config = dict(
    num_hidden_layers=9,
    hidden_size=256,
    n_experts=8,
    experts_per_token=1,
    d_expert=352,
    d_shared_expert=0,
    hidden_act='swiglu',
    moe_layers=[1, 2, 3, 4, 5, 6, 7, 8],
    router_score='softmax',
    normalize_top_k=False,
    routed_scale=3.35,
    balance_loss=0.00982,
    balance_bias=False,
    init_std_router=0.00615,
    lr_router=0.000728,
    num_attention_heads=3,
    num_key_value_heads=3,
    head_dim=128,
    vocab_size=8192,
    norm='rmsnorm',
    norm_place='pre',
    norm_eps=1e-05,
    positions='learned+rope',
    rope_theta=10000.0,
    rope_fraction=1.0,
    qk_norm=False,
    attn_scale=0.0884,
    tie_word_embeddings=True,
    parallel_block=False,
    init='uniform',
    init_std_qkv=0.022,
    init_std_o=0.00518,
    init_std_up=0.022,
    init_std_down=0.00518,
    optimizer='soap_variant',
    learning_rate=0.00286,
    beta1=0.95,
    beta2=0.98,
    weight_decay=0.1,
    lr_head=0.0084,
    warmup_steps=200,
    schedule='wsd',
    decay_fraction=1.0,
    decay_shape='linear',
    final_lr_fraction=0.05,
    batch_tokens=131072,
    max_seq_len=512,
    doc_mask=True,
    z_loss=0.0001,
    train_tokens=657300000,
    max_steps=5015,
    dataset='wikipedia_en',
)
Below are experts of layer 6 (counted from 0) of a mixture-of-experts language model. Rows are named router (the router's row for the expert), gate (a neuron's input weights, with its number), up (a neuron's input weights, with its number), down (a neuron's output weights, with its number) and show model dimensions 0-255. Each number is 200 + 30 x the weight over its row's rms, rounded and kept within 0 to 999.
Before each expert's rows: a language model's description of what the expert responds to; "raises" lists some tokens whose logits its average output raises strongly, later layers aside. This comes from a sample of Wikipedia text that the model never trained on.

# expert 0
It responds to: Spaces before numbers. Space tokens before numbers in tables and infobox lists, plus year prefixes and month names, such as 201, 199, April.
raises: "4", "1", "6", "2", "5", "3"
router,185,188,227,188,202,203,183,166,202,219,230,231,192,186,179,209,211,205,184,174,236,142,168,189,190,151,212,156,174,186,197,198,214,198,244,237,212,211,186,216,145,248,225,192,179,210,192,234,205,223,211,250,214,219,231,234,191,203,167,171,217,151,199,178,231,228,237,241,127,221,226,248,143,235,223,244,159,140,176,238,225,181,208,193,199,190,213,186,214,170,231,203,150,161,89,205,150,215,217,220,175,184,214,223,175,228,197,132,198,172,198,188,171,222,186,233,127,229,188,148,183,241,222,245,195,208,205,168,177,176,238,161,210,228,228,182,206,169,250,251,176,174,248,222,229,170,164,236,214,256,226,167,183,135,194,166,208,215,118,189,204,189,200,250,185,260,218,198,214,166,233,216,194,158,198,216,195,261,156,175,229,231,190,220,178,238,175,216,204,162,170,202,181,211,192,143,210,182,175,214,213,202,254,187,204,194,213,173,228,191,188,198,235,213,185,180,178,213,216,163,224,193,264,217,148,187,243,229,217,236,201,207,179,189,196,196,187,204,249,175,212,191,184,179,189,225,228,197,201,103,219,192,172,144,243,193
gate0,206,175,180,214,207,213,153,188,225,228,242,167,191,179,197,288,233,228,185,190,180,209,155,144,204,231,238,178,231,188,173,179,218,183,239,206,261,240,197,168,173,232,177,206,229,146,235,290,159,194,155,260,245,219,234,222,201,175,196,265,208,223,229,197,228,194,206,200,205,214,210,193,225,201,178,185,193,177,180,210,214,182,189,206,187,174,195,180,193,202,214,187,163,200,167,209,209,226,234,213,105,192,198,183,182,201,239,201,196,207,190,211,243,235,189,216,210,185,218,249,193,201,225,236,170,179,210,233,244,174,206,159,217,229,131,163,143,211,121,191,173,173,202,146,179,176,179,204,225,227,216,187,222,197,213,232,184,204,214,147,249,183,168,179,208,209,235,185,231,183,232,221,227,281,190,236,176,180,163,202,193,195,206,174,195,175,203,207,176,168,192,200,182,206,148,232,277,204,176,226,199,229,222,133,183,233,226,261,139,166,175,266,202,226,198,181,162,203,208,248,141,184,200,213,186,185,221,193,208,229,208,216,252,223,140,236,213,225,213,200,205,250,177,229,198,139,215,247,180,202,208,209,218,189,129,181
up0,198,214,215,180,222,164,161,222,194,219,215,206,217,219,178,175,198,165,203,183,178,80,174,192,203,199,220,211,154,219,181,208,122,194,229,185,139,165,160,215,176,136,182,205,226,165,206,206,189,176,208,202,165,169,260,243,243,228,189,185,207,202,247,185,257,165,199,209,174,183,207,190,167,160,202,229,226,172,200,212,240,186,167,189,246,194,192,212,160,207,224,269,198,216,225,198,234,213,261,234,189,168,176,187,229,205,229,223,201,200,226,202,162,169,182,153,166,141,242,195,151,191,259,197,138,154,246,220,218,175,244,166,208,151,156,213,214,194,176,265,229,207,195,186,193,195,221,199,220,145,196,151,153,166,173,161,194,199,214,188,164,194,200,147,235,182,227,196,224,194,219,189,184,171,195,203,224,186,239,221,130,145,184,209,249,188,220,252,172,169,203,198,178,198,156,112,204,228,221,218,226,223,200,173,174,204,200,180,193,240,179,212,183,262,226,220,168,237,196,215,203,199,158,194,208,242,194,139,204,168,165,208,239,208,169,184,184,217,194,175,227,185,209,139,206,172,185,223,234,211,183,231,142,198,250,198
down0,162,178,225,191,241,224,193,192,255,189,177,168,211,219,218,174,248,199,205,146,243,204,203,184,214,181,169,174,224,250,228,213,235,138,240,153,193,247,191,171,173,260,206,224,168,166,219,205,218,257,188,231,164,228,176,226,216,180,215,249,201,148,170,182,237,193,261,205,240,188,221,156,200,195,191,194,223,221,214,180,246,143,170,207,189,182,182,180,246,174,170,187,202,248,190,174,201,188,199,209,166,182,237,244,213,194,193,227,192,169,238,223,155,250,218,227,253,191,204,201,215,253,194,192,169,179,187,208,162,183,154,242,189,206,243,157,182,209,223,159,219,223,238,220,207,218,200,211,168,246,206,187,184,182,232,245,172,157,192,230,217,181,171,223,251,178,204,157,250,180,176,242,222,202,235,171,230,169,177,206,242,264,162,231,206,202,181,268,219,231,257,263,209,218,230,201,235,151,216,200,178,265,223,261,191,162,207,209,179,192,171,215,203,194,182,156,220,193,231,199,246,171,202,181,199,217,180,184,203,174,217,213,163,204,225,132,179,183,173,183,171,171,194,193,199,204,199,301,249,214,159,211,217,251,247,159
gate1,231,202,198,210,170,250,149,151,145,217,204,189,212,181,145,198,195,196,203,219,160,178,251,186,201,266,249,193,179,151,195,182,241,197,201,242,138,170,195,195,187,140,222,254,159,203,250,229,225,175,167,178,267,237,207,193,240,190,242,193,214,225,217,210,201,230,166,145,211,196,198,199,183,224,198,178,176,202,198,169,164,196,174,207,230,187,139,172,173,210,183,185,206,243,174,222,241,178,213,214,213,164,201,154,196,236,161,221,208,186,199,170,144,186,170,223,190,170,255,233,198,162,147,209,171,208,249,188,176,158,238,228,136,211,196,241,190,190,168,201,235,149,202,244,166,217,216,192,222,162,183,226,242,192,209,241,230,201,189,210,199,215,212,124,220,226,116,232,245,161,217,178,191,251,244,230,208,243,171,209,174,181,246,173,209,205,189,177,211,169,207,214,202,285,220,206,216,242,217,216,179,208,146,221,185,231,152,151,200,169,187,176,182,186,189,161,235,204,165,205,196,228,276,184,186,223,229,266,208,191,180,218,205,196,232,199,225,230,202,154,241,210,177,170,226,219,199,225,197,156,211,226,226,226,210,243
up1,166,178,186,171,136,145,200,176,203,237,230,185,265,219,197,187,168,192,211,194,235,210,177,158,216,223,197,210,184,191,201,184,206,193,153,137,177,210,178,191,204,249,218,196,254,163,184,181,169,203,227,221,160,218,175,230,216,246,162,221,186,179,173,195,143,182,199,187,177,191,202,173,204,200,225,188,212,178,215,245,181,228,233,220,201,224,184,181,228,152,198,245,242,223,159,232,174,189,150,213,230,244,267,248,196,206,214,230,193,239,210,187,279,194,197,188,249,185,160,232,192,234,273,204,269,221,144,211,184,152,209,177,192,177,213,202,186,210,193,238,219,202,194,217,223,226,155,188,215,212,245,165,169,174,174,183,196,178,200,168,224,192,183,161,138,218,214,237,248,240,217,200,173,167,229,236,175,205,276,177,197,213,185,249,171,201,182,216,206,173,166,178,269,199,233,196,246,214,235,116,270,206,199,231,221,194,196,191,187,220,189,227,224,217,128,187,172,159,175,155,246,209,173,194,189,200,204,254,174,216,158,240,200,209,168,206,218,185,240,258,163,206,212,188,196,204,208,169,210,206,200,262,138,153,186,160
down1,236,177,229,197,187,201,207,211,234,224,133,168,229,249,218,138,203,172,197,220,208,209,164,221,205,185,179,260,244,242,210,179,225,183,215,201,214,210,138,200,176,205,179,211,220,207,214,176,201,187,249,179,145,170,187,193,166,208,164,191,196,215,277,151,201,191,187,162,205,189,196,229,235,189,183,226,199,232,235,226,213,220,198,196,196,216,234,252,263,140,177,162,209,213,151,241,178,172,172,150,195,203,248,220,197,174,208,182,172,207,173,176,197,186,171,168,173,236,204,202,237,212,283,228,208,191,140,217,266,231,134,164,179,184,242,206,198,181,163,265,202,246,159,232,213,229,162,210,200,219,185,320,215,232,247,186,206,215,198,226,176,199,195,208,238,195,249,220,155,234,229,189,181,224,201,232,172,209,227,224,203,171,214,229,200,146,209,229,212,274,133,128,191,189,247,168,179,169,155,199,253,180,213,244,242,222,176,208,137,188,192,197,183,217,220,225,208,199,200,165,206,231,169,177,182,171,230,201,196,181,239,209,180,167,201,209,160,163,198,216,217,189,191,205,225,184,159,214,210,174,209,201,166,225,186,171

# expert 5
It responds to: Layout and section markup. Line breaks, section headings (==), table pipes, list dashes, parentheses, and infobox field labels, such as Other information, Production.
raises: "B", "O", "Ch", "H", "In", "M"
router,225,199,176,208,196,219,197,226,198,216,184,145,235,177,207,187,222,171,177,198,206,197,239,174,210,202,243,222,205,182,209,236,133,221,176,223,154,176,211,205,176,190,154,216,207,225,247,157,133,193,219,220,197,206,203,218,194,177,226,191,214,252,223,265,235,275,180,156,214,203,212,204,201,189,185,201,169,223,192,221,151,204,165,178,263,241,186,208,235,188,198,186,166,218,191,157,203,156,226,223,263,203,153,226,246,196,187,166,207,229,191,162,167,134,161,183,175,169,223,183,215,167,191,185,169,176,169,199,208,219,240,205,189,145,194,198,216,169,169,242,248,169,180,226,219,184,183,216,224,155,221,199,208,221,174,198,214,188,256,239,226,200,175,224,192,157,261,189,225,183,159,138,175,199,211,153,198,203,246,199,227,209,209,157,164,151,227,214,257,240,266,243,180,187,239,204,266,189,189,156,243,153,197,234,210,187,167,156,228,201,148,177,267,200,160,232,186,180,167,152,156,228,192,179,224,182,237,231,168,172,209,177,166,226,191,241,178,177,191,155,234,188,221,187,218,154,222,236,144,215,232,149,212,167,164,237
gate0,245,156,193,206,230,187,187,194,178,167,257,239,173,259,195,208,174,179,206,170,212,184,181,189,246,178,205,172,188,180,175,146,137,192,186,177,185,154,185,170,180,176,182,212,199,214,187,138,203,193,206,226,162,187,196,178,194,177,224,145,189,185,222,190,212,177,235,183,221,186,238,210,133,201,243,197,217,170,167,227,192,248,203,187,194,224,183,200,122,224,231,249,279,205,227,202,205,237,202,197,180,196,239,242,153,200,202,188,242,225,237,189,239,219,117,151,220,206,205,186,209,209,212,216,164,194,184,172,205,210,210,255,207,185,180,186,226,116,168,189,229,191,199,182,202,166,252,207,188,204,201,127,178,202,211,214,163,164,196,207,251,209,188,176,198,229,235,208,241,161,241,168,209,173,171,226,192,185,229,173,221,183,169,168,202,134,140,231,219,246,191,194,205,276,188,238,152,169,207,212,242,143,209,171,155,173,215,244,215,179,200,183,216,146,204,217,288,183,224,187,220,217,281,181,214,157,187,175,235,187,231,184,173,203,213,200,230,176,212,190,242,190,220,199,163,174,189,175,188,220,203,117,211,182,205,158
up0,145,265,195,182,210,170,175,212,206,190,225,233,219,147,230,214,225,172,192,269,196,183,157,195,168,208,217,258,221,208,181,186,187,181,151,196,260,189,195,212,163,210,192,194,215,212,157,149,200,196,202,244,194,207,244,162,186,163,192,205,189,178,203,184,247,235,130,218,195,233,210,227,186,207,190,164,214,216,209,175,182,183,153,201,213,207,180,238,189,160,224,245,248,232,179,201,189,171,180,157,199,252,179,295,216,214,205,176,200,165,203,153,223,165,244,189,145,220,258,160,180,220,212,177,236,234,154,212,235,184,187,179,164,224,239,197,217,241,219,139,191,158,199,226,202,212,237,227,187,219,203,153,224,215,194,255,146,140,201,192,193,131,237,188,199,216,189,188,207,138,223,193,174,228,195,217,195,220,135,168,202,221,169,181,215,238,207,262,233,222,190,219,227,158,204,153,216,180,239,177,183,204,230,235,193,242,235,165,210,188,227,203,126,186,235,199,205,238,137,233,232,197,189,191,216,210,203,185,229,223,227,142,189,196,163,272,180,206,235,190,176,180,182,222,247,188,182,244,187,261,212,223,207,215,201,156
down0,204,179,187,180,231,163,217,212,269,228,171,203,204,177,192,182,222,207,141,183,208,224,185,245,216,174,215,196,136,194,205,193,192,191,246,205,222,202,193,198,192,186,234,196,170,168,163,242,193,205,181,195,205,224,178,235,244,195,218,223,236,239,170,230,200,220,181,220,209,249,199,172,197,200,185,213,283,187,185,183,211,209,233,203,216,234,205,209,249,218,195,173,207,211,260,183,252,242,198,229,170,234,229,175,164,152,182,222,233,210,216,206,181,186,107,169,191,231,203,191,207,153,230,262,166,216,185,196,144,209,264,157,192,180,189,188,179,211,210,134,211,229,239,174,207,206,187,183,200,206,182,230,175,170,237,179,162,259,185,201,179,166,191,180,207,182,223,177,227,241,189,260,214,177,210,261,170,208,207,193,304,196,184,262,227,156,210,158,232,224,249,235,194,225,167,215,217,101,163,186,237,241,153,188,173,251,195,181,236,203,140,200,180,190,194,187,219,197,230,154,212,206,192,197,166,177,177,178,143,212,227,213,210,232,188,211,151,129,163,204,233,175,184,179,224,241,206,216,174,221,201,204,201,269,179,175
gate1,220,143,150,207,149,248,229,212,160,214,191,200,243,194,227,188,197,216,203,210,139,189,199,188,204,226,214,258,130,210,204,160,214,154,242,213,221,192,192,194,228,200,236,207,190,186,214,220,189,201,112,191,119,224,185,195,188,231,203,254,278,179,240,192,215,217,220,172,174,212,239,239,244,254,240,200,203,182,177,255,177,211,205,213,206,210,193,216,226,188,178,164,185,230,190,223,208,196,195,223,167,254,187,236,218,190,193,218,187,179,230,211,198,178,164,237,204,242,182,237,239,236,203,184,243,234,218,222,282,136,229,211,192,217,164,149,181,146,178,193,176,220,170,221,220,240,208,231,212,154,148,250,203,218,175,155,200,253,200,201,186,189,229,269,224,191,216,173,237,184,178,169,147,224,175,177,175,164,203,160,220,212,192,190,182,150,197,194,257,244,209,166,186,187,172,268,194,197,203,241,169,212,168,203,142,225,171,222,216,184,157,216,198,137,169,213,184,174,201,227,229,201,245,215,242,224,239,196,226,229,199,218,237,204,171,210,226,201,224,184,173,181,278,231,198,187,182,226,199,204,207,174,141,225,235,194
up1,178,227,138,271,204,199,239,195,210,168,227,189,237,196,217,201,210,133,213,155,199,202,184,222,174,194,255,152,242,244,202,222,208,174,209,167,164,198,221,138,242,192,207,242,193,186,151,199,143,174,241,158,199,187,213,194,160,205,253,255,216,170,184,226,194,200,198,232,232,172,201,165,196,239,231,247,177,201,236,178,239,175,197,223,241,243,219,192,203,242,312,233,202,215,206,198,204,218,179,173,166,229,171,185,188,180,194,209,190,169,261,185,222,210,206,240,164,203,203,211,248,163,208,203,199,175,207,186,144,202,201,204,183,240,201,165,178,218,221,164,251,201,179,213,229,205,164,210,203,201,202,231,218,128,166,230,207,247,227,129,158,152,161,223,187,204,168,176,206,221,149,168,255,196,170,199,158,147,170,250,202,204,205,231,199,237,207,204,193,205,184,231,187,172,169,163,187,222,204,149,226,158,209,153,199,178,213,191,229,143,178,193,176,186,189,218,193,133,202,186,212,195,163,183,213,173,215,212,134,221,219,246,164,242,259,185,223,236,209,225,211,220,172,192,168,209,221,271,176,176,202,205,236,247,170,213
down1,242,225,217,205,196,198,234,228,194,189,198,187,208,220,181,174,172,207,205,223,212,208,187,249,200,190,161,230,225,158,194,177,205,196,177,194,219,177,190,207,233,242,181,283,211,171,180,221,198,245,180,179,198,218,213,232,208,208,253,184,203,178,186,219,210,193,202,212,250,187,197,174,183,194,192,187,233,222,177,189,180,213,188,210,199,187,192,235,175,209,267,145,183,216,251,143,200,215,216,216,191,212,230,171,232,220,179,194,191,184,203,235,151,156,176,174,239,261,233,156,229,168,185,238,145,201,259,197,256,244,189,194,213,191,234,185,193,195,180,224,212,119,200,186,215,190,168,223,177,178,182,205,240,225,194,238,204,180,186,179,145,199,145,140,181,292,206,227,201,179,199,277,249,230,209,204,198,204,158,149,191,170,189,202,208,221,198,193,191,190,135,269,236,224,177,188,196,163,153,186,205,178,191,279,183,225,261,183,194,172,171,276,213,222,239,220,221,235,182,221,216,158,91,183,188,255,182,186,207,162,146,186,188,208,236,219,235,202,171,224,180,222,177,195,242,214,137,188,222,218,148,179,220,177,235,215

# expert 7
It responds to: Mid-word syllables. Middle pieces of proper names and rare words, often place names, such as -on- (Ceremonial), -en- (Cayenne), -er- (Cameroon).
raises: ",", " and", " (", "."
router,170,216,239,211,191,203,251,181,225,206,128,157,206,251,215,196,191,211,213,249,163,179,198,233,199,238,160,196,223,203,146,210,214,234,167,174,172,178,221,166,225,259,181,199,203,159,179,209,192,198,170,133,227,224,174,216,182,175,159,195,244,194,180,171,228,180,200,191,170,157,186,188,236,183,194,196,218,152,247,182,214,244,153,168,215,218,208,204,191,241,175,222,217,168,191,224,247,225,161,201,173,211,132,178,212,195,168,207,173,203,174,248,187,217,191,241,224,267,148,254,227,204,179,222,206,274,202,160,190,207,194,175,166,270,196,187,170,225,172,152,163,209,208,165,224,241,258,171,158,182,146,189,210,228,187,238,233,179,172,247,178,231,185,180,181,198,208,212,176,234,200,220,230,205,184,184,202,166,220,167,162,194,227,175,192,212,215,171,266,207,151,133,190,192,229,227,206,214,191,203,166,219,192,250,174,223,184,174,190,184,295,128,194,150,160,188,259,209,139,173,244,197,162,223,223,210,190,226,170,223,191,230,224,242,193,198,167,192,173,175,217,186,181,206,176,222,194,195,189,205,215,227,203,180,150,128
gate0,203,186,189,165,190,182,204,168,221,214,180,259,200,194,196,170,181,252,188,212,159,176,210,159,183,266,169,196,171,237,232,189,166,260,137,199,198,202,222,234,206,218,156,203,197,232,215,195,184,164,223,186,184,232,204,189,207,228,203,281,181,208,197,170,178,191,206,172,202,224,132,259,237,211,133,167,254,174,208,179,193,208,202,250,222,208,226,170,245,196,210,213,190,231,164,215,192,227,166,248,202,143,201,216,232,220,148,192,193,227,209,133,235,195,192,225,210,209,193,224,211,195,241,180,115,248,283,165,234,149,233,229,192,205,211,222,233,203,204,188,177,190,240,219,174,185,238,170,247,225,113,186,177,169,252,222,222,210,189,186,183,218,184,161,179,183,209,191,197,177,184,164,229,235,204,138,182,160,208,218,149,204,193,190,215,196,175,212,257,212,196,160,179,206,181,186,166,211,254,194,208,223,229,181,204,235,187,228,205,188,195,222,199,251,231,225,228,203,273,160,200,178,171,291,197,182,249,229,168,214,217,216,222,173,155,245,244,160,214,215,205,211,148,209,187,200,225,221,248,217,213,193,193,167,240,228
up0,197,140,184,221,156,203,168,193,192,206,233,217,182,173,176,233,248,202,213,184,235,162,199,175,198,167,187,164,191,192,156,163,230,162,201,170,198,222,249,210,216,211,244,196,211,219,212,223,213,176,222,237,166,221,215,181,238,168,177,239,207,162,218,181,286,228,211,189,193,205,162,189,181,192,186,185,215,174,152,254,222,212,187,217,134,175,125,196,223,214,191,174,230,189,173,159,210,213,248,146,155,183,239,213,199,190,236,194,128,136,190,231,190,165,197,178,183,218,193,227,214,118,175,254,210,240,156,218,179,213,173,192,217,238,180,232,210,169,231,179,187,202,178,142,238,173,222,200,145,175,198,172,172,194,231,214,211,170,232,197,216,132,169,251,198,223,231,217,180,228,188,208,194,195,202,244,190,228,183,226,208,189,158,199,307,212,180,221,207,167,218,194,184,208,210,215,213,233,195,156,253,210,153,197,150,195,207,237,200,219,268,194,187,158,204,237,234,241,274,205,190,215,249,178,247,207,144,165,236,218,170,232,208,244,221,228,165,222,182,167,161,183,213,196,197,149,176,153,191,237,224,204,190,198,183,180
down0,166,181,169,226,191,254,217,216,171,233,178,174,194,181,197,232,212,191,214,162,249,192,208,236,177,235,192,181,221,190,185,206,226,186,240,193,205,158,214,232,214,217,222,214,196,172,164,211,181,262,219,235,220,209,216,175,206,166,223,172,204,191,166,231,246,208,257,245,203,197,162,163,250,165,232,256,212,184,189,177,200,215,178,221,203,214,202,255,209,181,189,174,203,208,215,175,118,211,211,167,222,230,209,194,146,212,211,169,219,177,158,234,240,187,181,188,228,182,245,247,214,217,154,255,219,159,152,148,155,193,240,173,135,233,173,261,252,169,229,181,212,202,217,175,216,233,225,203,210,162,229,250,205,199,228,239,122,170,182,226,250,234,180,229,216,242,184,218,230,191,258,196,188,277,200,204,218,260,165,199,232,263,196,192,199,166,209,193,195,213,200,213,226,210,218,261,202,181,223,180,187,223,223,187,205,150,206,186,205,241,239,193,173,194,158,184,165,150,176,184,204,182,176,206,199,221,164,177,181,231,202,226,174,173,213,262,217,261,194,219,202,144,212,217,210,174,196,211,165,157,148,206,165,160,105,225
gate1,165,214,197,185,229,248,178,175,177,193,199,181,175,239,199,196,212,206,171,239,182,213,148,197,195,225,191,243,116,225,219,212,157,260,250,197,196,161,213,182,154,182,158,166,240,211,172,177,152,196,223,149,162,194,211,229,229,193,210,246,215,175,209,184,223,214,165,198,244,201,167,204,225,189,193,207,224,189,263,211,172,255,160,238,202,161,185,236,194,164,246,161,173,204,177,216,182,234,206,162,199,224,153,182,210,180,171,238,156,260,166,161,197,220,233,203,188,200,217,215,223,218,177,214,130,198,240,238,184,253,187,240,216,233,173,203,183,216,174,202,191,210,192,223,217,224,192,226,196,178,176,230,238,155,229,211,185,156,256,201,186,196,216,155,159,183,222,123,227,187,210,284,144,251,184,186,208,155,168,210,171,191,163,173,179,240,185,180,231,217,194,144,190,191,229,207,187,171,195,198,187,238,278,178,129,178,205,192,183,216,235,183,135,188,201,238,191,170,205,229,180,207,193,234,202,118,233,213,167,156,221,212,219,215,199,197,268,215,189,161,213,213,232,218,230,258,194,236,241,167,222,192,223,188,185,180
up1,205,181,274,187,203,211,199,193,206,239,183,206,207,255,219,170,217,198,210,194,197,208,100,203,197,212,228,169,204,215,194,190,198,242,176,240,177,213,156,269,218,207,153,130,213,172,169,246,178,246,183,177,220,268,273,217,168,147,238,208,194,181,224,211,192,245,216,271,205,128,199,151,184,223,270,214,193,213,191,218,129,181,173,182,202,181,220,206,177,218,205,148,169,221,195,159,194,224,201,157,172,235,161,242,195,249,215,224,252,228,179,181,210,166,241,207,163,224,209,163,193,201,159,231,135,188,224,159,193,211,190,165,227,197,160,251,193,148,216,155,251,164,209,223,197,184,217,155,198,181,216,205,216,168,142,233,204,242,233,196,204,199,187,189,218,222,246,217,185,233,179,265,198,168,153,180,215,240,207,202,183,187,270,189,133,210,157,248,224,188,198,162,152,178,213,149,245,178,201,170,189,193,228,185,233,201,174,235,245,219,238,204,193,229,215,180,190,189,223,191,186,193,186,178,227,236,229,211,237,213,194,238,215,209,218,226,194,215,181,171,193,193,169,187,191,204,187,191,261,197,187,225,173,209,202,211
down1,162,222,208,222,233,149,235,208,223,202,210,164,194,190,171,174,206,187,206,197,188,226,201,193,179,249,192,254,198,161,195,231,211,278,223,161,151,178,203,231,225,119,222,186,201,182,193,217,175,164,252,186,183,213,199,191,226,263,206,187,216,168,196,208,154,223,201,227,174,261,211,182,230,152,234,190,237,210,192,204,238,234,190,216,226,171,218,216,196,230,177,199,207,184,178,256,213,244,254,164,192,195,219,161,179,224,220,158,181,165,193,237,247,267,241,199,203,200,178,170,181,198,186,156,218,158,246,217,248,217,198,212,197,174,200,131,183,219,180,149,182,229,237,230,249,202,192,222,177,263,199,209,224,209,245,189,257,161,185,152,237,209,172,229,195,162,179,239,162,234,207,194,134,201,167,130,217,145,168,201,264,176,154,191,193,195,171,239,215,205,251,233,142,180,144,191,193,193,261,219,185,188,208,223,225,204,170,235,248,214,190,193,253,209,191,207,168,164,206,211,212,220,199,217,207,249,224,207,214,204,265,172,186,170,214,186,149,182,163,179,173,212,177,212,188,215,264,239,197,243,194,241,189,173,219,235